Below are experts of layer 6 (counted from 0) of a mixture-of-experts language model. Rows are named router (the router's row for the expert), up (a neuron's input weights, with its number) and show model dimensions 80-159. Each number is 500 + 25 x the weight over its row's rms, rounded and kept within 0 to 999. Numbers have three digits each.
Before each expert's rows: a language model's description of what the expert responds to. This comes from a sample of Wikipedia text that the model never trained on.

# expert 30
Leading three-digit year pieces like 201, 198, 195 after in or commas, and the infinitive or preposition to.
router:506531495485503467488510505496494503500485534471511415493492504504513526450490487461535503504531512513504512473454495472501478438504514573500475506488444537476495496459477480513540493486477510485490477520510506495500482536523469466435534468
up0:486502496465518521485435509537468538463521515506478517514518517489499491461464509486476499514459530540512500474508492466483502535520498516502505491447482502515540501502494476526467468511489463512495489508504503457477544450499511512483485481
up1:469502503528503539508561485534484497489467487437506436514488483516486518539465504451500509474523493500453489479518503457528552492514530515457501520539524478495531500495483490456515485474513513494503476519500543510530493515488485504493527488
up2:506510482514487508501477473517487489487507526451501487482470491476478501568464543512543500510451455542461515460514477485456484507503553531517543501457496514509544520510510519501497494520442494475522492487492543488505468539531496437500477499
up3:465505470516464548516480489503502476498507525536469478553507467496511481476496477461488475505537494493499493460517544475512548508498493497486411502513498506444442516549466534490500538539527510529480498482490502450511499478468479506481490462
up4:522508488510487514520522498513478446477538518459448500526512488522483494523480485484497534450502524481497498551497494486506499510534494538483527488478499517455482505519480481464487528514536485502516539493480506519496456515507516513521521484
up5:500504517477528474518496475479552513494463485523505478487475476471484508483472509471523502472453558519507514499515551472517528489504529551511499498533481571474516497537487501482528487467464518553516503547512493494464485493495497564489544470
up6:473485531525488512517511537528487502495460494456534513485479448508489492535502488483512454471548493490491507492493511495497499490529478499459515475523498500489507499490492504476495505490505483537474523514504478513476506545465504523532517503
up7:491504474519488488502511492503486445513481523515517512510502525521494499503488509506456469545477489501493496481454473516502492490510495512495514465524506511508526495528525527475487506516544517496465550500470482474483536451488483524508497478
up8:487515518521490525513549497529541465483443492414520499492507478485444512508485519513516515475530450519503489455505480485458511489503523532498543486529506514504544516518515522451483522504483541498494507474520497540483449513496499436500510501
up9:504483504529510503500523487473503512490469499504479517490504502507477534464490511542456575501521515522497491536456493525473525461534515479550517477541540526485469466475495497554487480478514500519463511514496449489454518503487520542516492521
up10:482476502475483494570521496522528481506448474544499489473489477568447513471504513538497516426501505503456472511556466497466516481499540559514488507552513529522538529470476515495491562482535497508493548470500548550497503532505502516526520485
up11:518484522480501473526438511479504486509497481567479503504474496553501501460486459481470414540504475490494487517523494489541511476519469493517504489497512510472525506499469522519503454492482506535515474495479504490485506498494495547515504496
up12:512496497514485529511473514503501441481463497483458494511457507481537491521482468497476523493531487512498494529523533479509512494500556515471478473484465531503482501508501509481488508504516503480510472549547540506485495539468493541505499540
up13:492503540510494518506524486509537499540441451512545501470449519503434486517463491523507501469478513479484523446517478507470528485495526475521512486495459496523531498449482489495513552509501501483478519509511435520476509471524538496478538500
up14:492490508481482533458475529485488494517463485473442529485515510501519459510541464501482509467491485500489506484477502496502482499491492532499488504500502504539540556483463496497486482474521498452527541478517472469500498530515507516488513545
up15:470499512499508565478500529523482496518495544479475484537527473503491499567471510467488476490528498526477496482514540463525500504503595502455507481496487481505508505514464521471522486511492517523504500515482539486541449513490466490504498500
up16:464483488514475563540495511482515514524479541504531487508525497505502502491503506543488499481470504512491486480506478489533499510514511504494532467475483531473513502516499517489472482525529498478491516513529528544440511506466473436517469471
up17:497513505501495539495494495522455521515518498518503499483502481552465517460517528495512542493494515476525485480500504483499467482509500533493518491487466529520574488474474475491485463509538498480502553482508460529478541524521506499496505479
up18:496511568499492480450449495523551473468493477521490487510514519495471485455511472520497504493452509509483509497530529514497516531510520518489478493527504529490480530484497490494490526496499504464479481523488500506510481482541518495487519452
up19:457508518474526524481480487506531549484484447516487492476530526506519499470486479521474538471504512476509506485511516467491561478513503515523472498527494567520541488494464524489473457465518518488474536535455440477500539500530484575476527476
up20:502506535478505509437454483495516535463480497489478520497522528512515497481476493499476495505510524536511516473486510500450511499514506483566478512486513501516523495505504463518466480544507488478494519516464465493437533467484511449472497506
up21:495501475510485510518501479468503567565470480498501503488477488498496531467473543556528510538472488536551512456508471534505469480496506500551542502491508509503550477497507553488500491502487462508479462464463472480497507512497513498480485551
up22:490512495513497539500518482507478493494513582513476494531550492473508479505534537515497520512473502520500490491508499518491477499496514547490487498470492502499498524496475506512484528508553517567470475487479486491443491457474478493471522475
up23:529507469522476502496473526507508527513514512496512515508523480564522513465540517468508504539497523516505489498516518463529497514479461543484490488526463513470446481541583528483502534503530501488486502485450560563486512538476492482512493510
up24:521510508484469485487458490507493476489553496545489496518484497509515497443508464463468470506530464462495466462504524502526517522508433523515497460475500475506510461492500500481485517486508482498532487491488477514531511491511492509520454509
up25:493522508499492500495532498531505506539520501477560484494516514471524498523494493509485487497554468479474488465475506496522475519516500432497547463449504517465525509495456521467516549491523509471478506485473492521479501516529523468516502516
up26:480512492465464553481525508496522509529541527427455501488515500479500496561509513544508500506483466472493499545514519539489494491490507474502454513528498497523498490509489484477495489494500478521485492503531479488540469534490491503479515479
up27:487514526479527479450514496534517470485484475510508469510524509487501512499489475487462529504516481517495469517499526496481549507502503507487491491475516498465503535500469517484525535458522535499484493516510557476551499483506518502488515463
up28:517510468518522518481491469502496465497535540502552488531532443545515484507542495445512459485498555514530503528496565506508445509492500536486488507492489459509493471509512514463503486502457503503535495470469433455503483494487519475508496481
up29:526503499523471531421503493474521527498459493468452502492527521494521506459469471494486487489531478482511532466468517488515526504482486496550497490529497525562507492517469518486497446511511526496509502531487424494442507475475510521486505486
up30:497516492484508492513479505502475457515575463471467519471485507515527491504488496471530551474538460470508502519505535516481526504475481449467480504513489506468488532523485514540526543505480506489523530475511515471586500505510509515494469492
up31:510487490532501508488513515507509541467524508466488528498507485504443547520495517525512530502479454514507491488513521484540501457525515497482522489562477525538500481461536522424507486465572496469481494488519568514448483507481522536501523488
up32:497509481474489528476469493540484459448518475464551488484481501496532481510512496473528507519456534513529505469478494496468475494503487531487518534434503484492536488501496522517518496506430490535505524519509501452530504469513484498493523504
up33:512518511486455488479480519493496488496537493530503501531483533509555508471523480513488497501490485508488490521467548507484562494489497471509477492456517501446480488491443512528510459508450536526449540477484502496479556503554502529464505442
up34:493492458532524458509510488515490460495445471527547508500550484544491479467536538525535480530524511466527485471514471514484492531497496468461467472468487495495475475514520505472509496510490496496504506500586470512451523475490499495512516480
up35:536505470521538484487509477525489477529478493516549496491532487536450504471494507558499512524516503537503485478522449533473507530521509469495482492560520511507509484497509513436517472528496502494476505503568510472501488485502509533505503483
up36:492511482516502476491558490518500492480505528451535468478509513538502529537481499523477525482500512533459464514493496521524516518525534500505494501530522505476498483486518528502524524459496535452467474500491542495525511516484517490490490512
up37:525507467491465502443434473547483515427525528522503501514516546524514494492485500514460502546472476513522501439492492512481495520507496504503486494497511502498515465464502530472513526534509502538496509535490475447530504471447507463471452462
up38:500515495492475475519501494514493539536518484474472474499523470471514514482484493511465537481531476509491467475534472524510530513512473517514502497509494493525508502516485451509486489471445471456546470504513496500521458529501534478484469493
up39:542502489481489469465495491511505510494521486458545495516518525511500520576492492564516492543505468476528506506483439485486441491524511499488482475497456492538528514512505486466484465567507511468521508506520486482520478559552493505467532459
up40:486493467539470443583499521514484471526513498478511519511527489510466500458513495520516469502510464432476489548515477537500491531515428484502542487521517502471468507540494530476526553506485451526514526474513518479524491473514492509520480533
up41:474495518530516452491527464503484482466482471482510485454471521516490496504510521519504502494459484508477520474534497504480489492521512557507482496501502498478476468465507483434509521491464540465477455510516496505509481487454520466488502529
up42:519490481541538488494464512513487461503504552500456518524499544528493482487527531540508481519496512471498526535479507525520524530492488531529563518498521502495447465542524515494525493487541501466489494515502502536504527510458521497529496501
up43:559518486481524503545453512487488541515502531509486489494492526470496528482448525530519497514455480551500496513501495504494485465505534458517515484475510519569501519474500543491527509510460492544535460510471537485509493515497472516485501499
up44:509487492528519455500486500514514520522531484550479488453490501469532532481490508532502501469521512497459511491498507428517525485474511480505481484548488522508512517491471482521506436522508517506495463512490529511502458531551536519516503459
up45:520519479492467515519535519546495512517474496446552468503489466509512522508475494527489488477495490543479485512480442504508510503487575477469488541509491503468543530473490478498495500519462513467505468515529504481521484525517500489511538477
up46:512511520512445557449468478504506501503493503488473480502474509518531492523481497481475481538539498539499500462512480483508520492518497525506498519530494514534521475517502436476475479538501466453516476533478449515469502479489477474491490502
up47:507496523497533499484534552519501475516437532486516502516529492527480487463451469472484519515510501539519512513493469534512469498482549553540529446487479491543510483518451496483516497457523502502485526541511548514448485492484530505532504500
up48:476501524496476494434463504492528522496474475507463499502502511510503491476507477532489491478477486503502498470513553498495554493500497492530475486490512549507512514497479515507503484495517518485473523502479455513444520469522467519490522464
up49:491495517478480531479540507490512488489479492396457467480519500513533511556472488498491500443518504503478532484491477444490486456506560496514531494523476520507544535522486506480514474505498535437549489515485472520469462522476473485478571475
up50:489493490501445555494539498542481522456523551488520492534495492499516498498509492542466547469501488521477521535467477497513494491470506506472524525479515486503506544510501510513482498482484520477508515481536481427503459482532477504476522499
up51:477480504487547492503518502497486474474534477524511509490513524490514493514498487484523465496485449501452485487530487486478515514506511447499488468510530480481519512469518496505493475491491487510534523499479491499490483499481517499548517480
up52:512504514518499493525510496520518506522554515511470510477508501479452513534503489551506557415512503507495527515485540494503561465496502484485554509486496518492485470496508529502490518472538500485456492515472514458487496508512545537488501474
up53:509498500496480492509487486472501472532485492460466504500510522524533492511502506502525511507501528482492510453499448532467481486484511492506473488511507503529534498520510492479497455512474507419508489487500443519442478510495517502485552501
up54:518486521486494508504482526500489441454483476492491503510485456564497534485457472506467519511529480517500498531509536488504518502504537464502516455529498515511434468477460494484501500509487508520495482545480542510528453499465469548498521473
up55:493497487509472450495498516498498562465504510488493494516498521498528479483497490539469542482500502532496510468498493470477497497501505461493462517478528506495485558515524504518489487525430508489492461505528468453481550470486525514473494484
up56:483504521479519508476530513498484513505514515513445497553499497512535494506503484502502490499504463448545500551518552500537494504530491527490473476546480523500492490502477495517528525482496515498500506491445501474519451555485484556495512512
up57:479519542501504462515541492515470550501531520508517511491466472518484496483494518537522482448509499497476483507478493497516501521510536540497518529491511510515520497518494474492493519451531507532477484497488477510473511531510506506483475500
up58:524516481510494484521478510522499473472526496469511514508521506473501520519451551523541512487511456495505514443508516517464484538512526504550532490527499511492539505492548516520516524535476484523538492482510491521501439545523543455525477501
up59:494517465464509503538497462525512502466500490519506475482535498463518514450488520528522509498529474521517492425532504482485506510504566409551518493489491513498508483493507505475485501480463476518502487517504453490485456524518549513517490464
up60:524505467493541429541472496527498465497530494465500517507534542522494498464476490498481525529537501468516488513508485578493527572512477488481512488507541497517478498542498532502532536473504543522481528506526551476543488466505537523489469462
up61:544481488509529503539482504481510543543468488464452486538534486491478500457455513553508495562453470515527514511522449532524475466521488535500520468514526504521544492482477487495482461539490455501523523529505513497494540515531457514470518528
up62:527503467541508504464484469526508512483475487476521488530527522518518528479437488524487532544545446521508498490516495502477545518527496529503462473508526521543512513518466500436499485511525484506473510501524521465493461447497504512488485439
up63:469520497495520460459484504483476531531535496480513472486492479516505525486459491499519505516549442474466481490470524510491540469500501482503513484417510504506525514475494523475513509531517491482489504495479448475523487478547506511488480461
up64:504509497508538531494488498510501482505481503516503498484545482522534495549520501503479512494514470496481493529489495527507485497498461515454491508517485541532515488485518504522504505498482519469534516504504465531546490524554484499519507535
up65:509491499517529481489473489504472469536468485463508504434505493496495495540519525515516516511519526496517519534503506522471469496459506524520474540493515463499514479491496481500501498513512519467486515427504521469484514489528553427492478459
up66:511485462534524508462477479494468492505490501546513501469500520497524497459501499478537463497527527511494521525471445493494513505524504538552536498463539477555494523491518480509505502504478464495495449542502475508477489502458556528515539481
up67:522504504498541488508511497513501479504449496482522496547488510521487526475503458484512487560564490523491454516500487524495533535508524529473497492489500490501456516523486514459518534483493522498509497491521552506545471502502501502516464463
up68:504497480509519481526530521512508482492514524497529476482511466480486506470525531506556501502472521533500451474520476532499471540521490536524507469487507479529499490457534497488531503476456485500533474514539538498542479536481503478504486515
up69:508483491538524541490546520502491498534476485536519491482520496470475507541490510529525498479513511500462479495512468515542499538523515513501506473521501501535494528457489477479487520498516453482503483515522528507509473553442513490509507492
up70:527521492475496481496504488500517511467511533497491507539537514505475504469525493537498463522462480484517492490493500530505468494532468506499513487479521507524541510500513497455502471507503480475499551516534511550501485522503515527530518478
up71:512476534460497525485485489490490503439481513494534518467470465496494477511515455454477503470495499537524517487535512454472468504488443507468510520545459506513543518495522469505495519515433521534511450500534475521536553484508498495465463508
up72:540476461516541476484515515497487495483473538491531521497560466510499514465510481497502519507475549547492501471526511506514512475518470529524487452481507500539491492518530493474483495519516510528488503500495553516515516520484494533510508440
up73:484507470487472505477472497494500452519499513493490488516516516492515491501498492487446522534504483510516497537529484521467509519519522463440521505448484507437458527514480488490529488524490451532537482520483541453481458461494473501472523457
up74:497489513498506482473512472495516526429489464520501499470521537462500505515482489510482537502487532495527533500527515488493500488525520517508499506521500557512525493513500491510522484479490544508468502521513538491514525469470463514483497498
up75:502507514522484541505536485494517505503479481465542515495465452493484520533483483499535489460533473520508503491484522485467552474487535522509512500576513500503505500474478488471507507513492545490490533467500501506491459508512514501503506536
up76:509531486503540450529482474540484530511548505520477495499481508489515536457473510547483538500505504542464477458497493496486480526469492458499478513504492533515507468511459476538490500509502539505477496485478507516527528498527526506506444474
up77:518530507514522520489527481511464490541528535450499483552510501530521483477528488497497455514475508500483482512448465516557451497514490525482459481515500500529523493491497506489511495502514518478491521530507443521477507518502477487506506510
up78:519500489488486523537484506511507501525483483525501480468509487513474505472495526508499527479533465524520475466521531527530528523493483489526515479513493472568493536509496492446483530485486438526520476517533468529487470488461541469522522483
up79:515507504488482470505514493513507499463574510464477498497498526471498502520507500477554498509484499474459488496523501513470503510511456470505528494492489481504470532534499499458522480540491499504508512495551510483508472477559520544490550492
up80:535512497520476553462500498510493559490459531499491487515538494477483481497462543489501475521489508498506522482465483462495474507489548480492493492476467494547488483490450515460461460477495482490510489523480463472486487497462475451489517506
up81:509482475518521528524534490524520504523453535447526465522524435560453518508497498470510471483535489520428461476515496497496525509502552500477453491534504531496501474563431499464508538472519496509493496489531545523507480503507493509493500479
up82:526499516514521508490533519508491490492509453501535478470520458512518509530494499480503475483576465486530486470447507499508498476513502488471506486447505479505556497496461538502507501475509533494500461494478474471536471510495541493494495485
up83:459468494515469514520517502487510520545478493493467472471484502473449491483518488519490489455468528501444497521487479535499493465509481535504484511526500480495505509466475502522504506517493518458508526484505450483496508508534524513487507481
up84:505518544476525512482476538502529505452457488514495519463498512488511495499467476488481471476505494486533520477490541470459518484507512508496553468423500524495497502497484477472496512499484500522484484553483456492468481549458525533504530501
up85:518499505514542532518512520528469444541525498501452470529504523506498509487454488498467517518476523525479483547479469505481510492511528537502530487494480525475506512482487517481506441517498481511526553517468514521517481493512507521513482460
up86:495493537466491493478460504470525482475504526484492510468477511471521494494481467493508496458499472502446524472463540485474488477514536476477544501488491500503516492474538474549500484511458504507528469518498464472495465457478513490478565450
up87:498510460508535499515567484482508460478491496451463491502503483496506537506511528488514564483513485517465479489479506503476524465519520531540493471515547555532497486553491525555504457515491535505505544456479523494507472489548482523475500467
up88:460503488514529494502482503481534460523456510511476501493505492526500485480498513508491442508494522506515500453547547513533502499489553516505479513559504486498548533485483476505490539494505491509501516528521523511484484502462527473533530510
up89:525523522529481526492540520492505496555485525517465491502474503541461486456482513497514465487493528550494480537469503517533518515489496494508505492530526518468436460459467508511532547470501514486480506491495495490523436534472541484520505535
up90:514510496497485518438519485513480500541480493472571491457509500495459511510522494494517528509539500546496498519478459532512474525515529505545517493447504494510521533494541523479498494523491496499547509532489538469501489504461525446477528455
up91:512482505484498503493513502499497433506497480467488471481509458497507529554503486468459520423541435503491513536497479467528523435499532544458504505504519490511496514506450475507474480514496510462550478473486500490525443524548452529492545474
up92:519504491532468508457485486498509542521495522491457529486523541494529519473453494489481491509512492510539517456468499476500517495492476510554477482487496555553495466527466519519487471496490519483460493541512501492468517482493532488498461507
up93:515483522479544496520451512510513535471528531490497541520527479498535504469504499507533503511502488496482488525489515519513482510498491525466539464487520525522531486503480523531532492495499518571528569486510521518500497476519534520509517516
up94:535483508534508520522508493499534515500471511493526470493553505494484504460485518511510492518468473511536510524497469516505471484494502560530506492542503518524534487498486495479498486541495501490509502484513541519498509463538526465503498485
up95:482499504493520515526522502525496533474478545560503510478539453529487501509527539505495505511529477530517509514517536518477479494511545456485442475492481516484488480514453501485500513526517546499509505514536568511493475509430517476500531436
up96:490503472528524520518541493531511572498492537510536524513507478512517519517511531521536505520502514509488492465510527504486506519468496435479478489514498525473467438488473487501513475531458510500465494527530514505472489505505486489517499531
up97:471514515501484482487531492484521522493486488502485516522496445515504485489521511494511520536479471523525506411541557522486493519490522491501482502489477500492468535499461518503528560498490541577500498502501473485466490483523493488496500490
up98:504495486571508452521513507493491465516509535483519519552507510533487502484516505506498465498501468482521448539492491521497513507526543501506492462546525498459496443517471519512504485505505489477516502493475495527493486505499511512521521467
up99:484494510503475491475517521506533540464476517431471509484526503512540529453501491531497525472499476507476516509474531487521483469479478460503442514522531514503517489494472491515518469495496506452503521498512412510480523501531547516483522484
up100:504488516472514475534454517481510534524416546491501530500512499493486487455519480483488448495504509493508515439506542518501475495506507544466504469450470523483529497539470526522479524541525526502455506493468541491495526465513458491499481509
up101:501516463508513509480510502500443486523487489508483504464517448529508506519489496527512566516491503528520511511526507484503501507522458496504480498555537508523487497467517484523483473518469502488510520501504510474512512484491509547501536515
up102:503523479467478541469512502521495505523539478498474492527498504489491482504502494499502525483499498501475480454530487484520471456505501512505495453444510489508517563488492469538470511503527463478519526496487507477489452497534507522461519512
up103:488501480479544477535492482533499487491486468514521481512504497552471511448502479509480556512510495521484467540513501541472568523515483480471488504484520503469458512504517497501514533466513486534463522487489564511530504503526488517514489489
up104:484506494463452517495539511498506504524489480508507476468490502483491501444496478526489484408490509496513499502493492445493546456484508506536464506488445485469493524488491498505511446526465526511511479526506469485519527543476478510477494481
up105:512491527493517472484542482506539542507447471480512510484496517531487525469504498494533519509545503484535484500490481482470524486495510504568482470534543543529493519522435509514499505494539540524478547492483514536493500496512507512506496505
up106:496498510491474517469450521462526590475516513496524501513513527462504496469517490563521484494441553471497496489463488496508459489480475523538538504469496496518504513460525501530529499478544525494515521463476490512476535522473513482511491557
up107:476502502501436504529506476529513540485498532509463499538505532494518483503511516520476495499519508508517507511491516485516509492496489554511478521516491509505508512500495472481493488509554499493523485488515502506482488493493483499467499478
up108:502500532499502484503506530492519458492570496506470502541472533552501495510499457517497515504470493487489502542538568532504537499500484543487459485504491491446483476499494516482531553486557532505466497497449538514552545519523494507498490500
up109:502490544479569463508510497501523582500479479512513497518511511511512526471516486491527474495532537494534480513492510505476541479515461501492496477503514535536536527498469494478518492472484482546502513527487491519488547519542525550494508501
up110:483492530482509530503522509529474490448482519444489457469498495497518503552434506481510517438484491533435507494474486460473478479499534485456509484513495489504552524507474495512514445516453511483533535515525464500494501498521492505485559453
up111:519488475481510496475461511494499499469470530436499505554543498492475497502451489506462495544522470507478503466514516511497484502484536480481492504470477487512505516513510501477501508559495526479490467519522502500542486462536492503507488496
up112:498491477466595514504536494451522473496549504481493473540502489498509512510465506512495497470566502502501458526533535527485487457513476424532498479450515473509470497523485520475493465465496495502525479532523511502510487498427524556489481505
up113:506509496470535454564546501499471516483563468526499495458504513496509514514472496522488519477498480476471472492495474533465508522507489437501544487476536513486489512515485536546513505454477565499514524456478488434505512517533540555510496471
up114:513499519479461518485474521499497492506515509565432503515481506535480480458493483541477488450478475505488511508503584502499533514506486493486481504529512516500480510516503504525481516505534508479472472514420496488493550516501484507497516478
up115:498523507508464535513510499549500492520511527432510500507514473495466486552470506505489486492503465515448474483489483511512467497502543499472539503506498502526562519489490507472510490501509517475500530494542492537485473503540509456501519491
up116:537494487509519466507501509482503483539490504497512507469504535484488479448504493536534468516516483502485475469487451534480479551509462473528503469506548494521528556528501511492513502526494513508523481529519528461504515472480525499536491495
up117:513481510504501470512508492531509449482445521474518512488513542468496494503509496481478507533535503453494527501493508523492577514498519509524500497526519473503458489557509492519528511531484489506532502511477527488540462480528537489484492477
up118:525484477530503522434421475480499491494505542485488499527514524469508493523507515508492504547463486511507522496483485508476485522497485499455467523494540511473487518499504501515519512516505449496510482503511520459523484478470505470495485465
up119:504490469551505542462529487491498462497526481445468488500467540543448508542460506504479529518486525491470474483502451497484514491529516530482502499525537546485490483537490511492499489513513481517505475506487559466530515494477477500486495495
up120:516513490526510524473485508475471472528578501482486491469500522522513501511501517481489505484469490521445489514492500546519530508511492478508463511513530494524511491474523504509519511489495525507523425527536509442494476466450507516529527514
up121:553496483513536488511524517492488494483517470491534468520502492505555535492438501512505557521529455540474491488515507521534501514514511472454512476478478486468474494483503512469519537524476476488493430517524539515513484503482506508487525478
up122:460521496492517539502501463574495494500515501483520469497503524505502499537476484478498505479521488503469489501532481462487523456512486459496501495515526504456568551503472519535501476484513500495501544501462489487521507507532521538533542466
up123:502504511514495473458478498490502458510476498520522485486463501533474502466524517498515497538495496512537507505474522528513529493513460493461514473511475499525487494506569510504500571492520493530462482529486533524529501492475496462515487537
up124:500503516505480502465508481487521532495481482504525505457491513518472522499511508537499521475496522469527523509482506481484499495509483520557493521563508550516494500520507492508491514510543537510492515482460495529440527485503491461473505485
up125:525518523457495499449463517484462529518568506458463487523503523509502475499490508506490478497501445509508506523504504471529480502471517482488511499502491498473498516524498505502510537485515491491541488508500486506490543543461456467523531512
up126:470515493466496522516497498550500519480524500455513515491541496500500510550463510510479537485507494516491516462504484500463490466497548454479537500495471544520569513476450511481500470534460494472518571486506458492493467514537527518483559475
up127:474488484504512498489519508521493520478522503521528515522520486527491478447489490470502451481509527495516506504477511517512516527506483495506489502483525502463471499456474484483484517496506460511499510527476466466500496522495484480550510484
up128:535529470530494516512519515528513489502521561470546511525527495476505519538488486470518481475530472497543485538461528522528479517476480490527542500497499482508476501473478544529549534469504549453506479470487489494504502494544515479489486502
up129:525484523546512517465483477516489542478488499465498510469532497484508495469477514482511495489513518483487529467457514468498498510481486484521512493451481505531485476470453507467487488500499504486503476533489461475481485510478511475507523496
up130:519524507507499480499514490501458440449566470566478496480464493551476517470493530483543485453509538483497462522484496519509510511533501526481479490469565492476471533503519490497485480484513468559530525525497486504513436507461514514509494484
up131:493485470509451517527501525508508486532530548530512511487507492499523507521499495515488500469490534487476510538510462463514481492486479526504513521518503480500501534489498502507480566490549514473508486472490522470489528520499519488492502530
up132:507521511498464532461498504543488491495519529501508483514455524528474493539533469493470488525469511513496503490518518499532485512521479484512483497501480527473511493469529511508512505521530514489458476517485524472508509491543488451467495507
up133:523472505490450527502505497539495505476482513453517518481479474529500537471514508503518516508544492502533480488489487450511506471505460471531499484543483475518485495515481484465488518560474497481488488490527499496519476508550493480501513479
up134:480481521480465479479522491514526482503448443473542486422469466482464533493516538503507554445499481553483514479528507445467517485484485509512460532529527498520520536510468449484462535493456512478500477465465525525464526506535537426441522456
up135:507500482475504508479516490513506488505533522473502485510532511471493503557493495483528456506487530448485490468510486493497466482490542527499459530485501502497537508479490508476510490488519491500538520484520545478521453532478512483517511531
up136:532495520493534526507470521489522494458498478544507498497509495501535492480530505496512508517495480517525518507500487512531516488483501483484504502524490522503520463476479493524497472500471520491525530509542488486524543505482483553522525525
up137:514514500483510482522497492507470511556531478526502454495476504466502512481472505532472515512519472494468484509529474491518520521519445474534488490465519512509517518500500475504480493519510495541511501472459479494475512489545488517476488481
up138:497510501523492478528476509543475463494424475522532536491489502505514503471477480466472488467512509493520479472515504453447510489507476497538527472541550491511544511484483493488503532477507498513464532453519550474499495507458547500516506504
up139:494497482512506472514496544510469485511457505509492504496506480516536494542474490510471516478529420523527532471516497549510517530518543491493528463494473520492477499553495505487500517526469499505476527487535535512485485490459510518491516458
up140:564505500491550456479495505470499455508541484539468501514503489483499486459496485441501477530501460467528481508536517544500513524533445479509516474471543497538519500527503492546484494477458517513517491503512487475541499484489521527493474465
up141:508525481490496498506511466487478511497545499531474479482523465481523504508513520484554518519431555548473494476508517430493491487481487518478492521493461504518488522502496492530509489477474510528478468470532478471466478493507457571449502521
up142:485501498482506493550486485547501491528467468481516500459482515521457505499506519517547523473488479495454489491497508528426525474497530526497526478515483516487560516476484526513520549489480518468471544455489506555518491526567548490506492486
up143:511479484520511530497550489473524496526482475516492488487521485519507533463487537519531495470516522502561460488475476493513505500517522501495517478542530517484513513449509488465476459501530476517512484526490459505451488531451528497521517492
up144:521512506517476489425519494480511501499486480491474514488515529503532505477469485499480488493531483486501509462439515486490528496518479484537502487505518535513505493524464526473517471520532523504495517485479422485458516472502494511495516467
up145:481506473501495460505499484488490483490550495488444466524537516502498493476489520534472525483491503468485490518499444540474493498525482464505511529536493467497487483491512473501520438518500525502500514476532500500475488505471501542480507508
up146:493495546462551471508485476486524525466477459528525478517507509488500528433503470511474530480505504539495464528525523533455557504509506522494507479537515512534482540491486478496506511462496500520476507529488496518511491499534496551499486475
up147:459497497481483520559509497527500532501477544539523489498517436474481485520504523517500515511497477520483526521534496518454502481496539469444446504505446508457489523460455483547479527530500547513474514506499519485498494465511521476501514435
up148:476477527509448536468556489502526497496458464441514475460525453511475524525487516496473470459547449495484507495496483474514495440492551549470484533500507504489531493523458465454472497479509535498480501483482507488454495507521489474469542438
up149:503516456498475527456520532533480520505468541447509503536526525503520487477478490503493537548514469494499517431483489499512484498494519448505507481448503513506513501495454523483506487538538497464470537506507548474473511474509519443485534466
up150:530468511541516492486510506510529481493481504492481526502516510503498475485476495515529468516464498466508536471516455479478466482506478478510512471531514499501506498557487499498494523522507518466540476482515496513516498547556478457505511501
up151:462492546508517482458562500500518527470520484540495505459514514483499489479497496543525493451485505480474481477532492489484471485508482533511474488532514515529516488488471455486474497489467508515472535538490481488490482522473512473507507487
up152:561479487507492453503451489488476507553479512433469522499501502492530495482502488512505501528545445488450488549508489549535487531510490473488503493518503476534480492526494528480505473537469491426527505484498487486518474515533485502507496504
up153:514506504493496473470516515517526463485465480471520484529496521466473521519478489534540454515476502535501503467474474494535509486503524558517496476521508497564504520459564499489530476523523480487533513548486483523520448487475500475509504454
up154:512491496474502516494446490531508477490493435505546535514500496530482515542510486473482483522515479522516457551524517492518509520520443503472505495517508444520507542527543515468468499504544475515500498502490527462532522479494501505511489500
up155:490497480496512483492554475508526474511443487547508472468512462533450511510480511480519566466488494537532509448555478466473535468485530525544457513546527504514497531509475477524496504504449512478499507520523538470541488507497494475484531499
up156:511500515509497524513518503486534495525505510502549454516512445504497513512466507474487492497518427503469460515494487505528505468474560489437486515526481494457488508493444480454478554476519519525524483495483509498497465510522498512479505484
up157:478501513464500455489509500510505515526499512507510527522490517501504491532531480505481522498500455496539512530488520515511497476494472455468498515544456525483501510523474502538486546497512512459487523470457487487514514528483484524520506532
up158:478499512512539497510505473500495509577470497482517500484453480525434516511518528518505482542416527509431498500530474493497522457498487494516495496534501550452520474486513496451517495500481539480486504478525530528478558480518520494482481487
up159:492505495492455529460444479533492511512534486488462496494490483493483505559475477511482509508482468501465459475513535480503558507502518512499473482502506531500516498483486504512483479496493502516502494504457483441428492481515458501470516439
up160:528503500539515490480534490509508500478471487467527493481528497510504487450459502497507499501557464519519477475477506543511483525492487422503495498486515493534460489498469518440529467507468470519519522529544461496509432483479538469539531517
up161:536524486559461459518491469501476490518510521518489492498469493470486523506487546535500474509511523502507497555480547484516492485487525483507472496495470513544493512512469513473511529516487469517533465494475471463537453469512501523516489501
up162:476509491450485523514524521492505530492493498501518518468488474459510525509500500518497545478479523479526498494500522470523529495530449509488541516499502470474519506442536490502496544454537470528503491500489556487548537496456501492463510535
up163:479486532483516510549504477477515561472506481518521481511519495459485520439473485515464513483522494515508478488512503499523529496535525506517515508514496501520534499494469479470465497479504480534479481515471506483529522496492508526495486505
up164:504522478516545502501499471527519529472484543516495492451515529460492502535483546510530490545484498525491506481503452498444494501498513483528534503433511519539495496521444526522511504476448473500493513508509512483487513480543503488501524526
up165:537481525513512490470466519485507437495501469484520506460483484513487526545488498466510498501460497524494520507521515478487473497482527551464469525488508498523505524475547488475466541498489519480502446462505539469509530511490525458499488506
up166:532490495494524501488510516486475492476484484498486531550535520531530490468476482523484489528523516451510486485451491492540500510513487546553505467520524492532463511493488489497538505493540493482557565491485539466518494504428498540522502523
up167:489513518486496545512555479520555525481537500521513503530542475483485506514481507478504511492471560518513479489554501449517520463528490521503517485548479480490520517454460460463492527451504452479497488521432463495486517516488525524510503511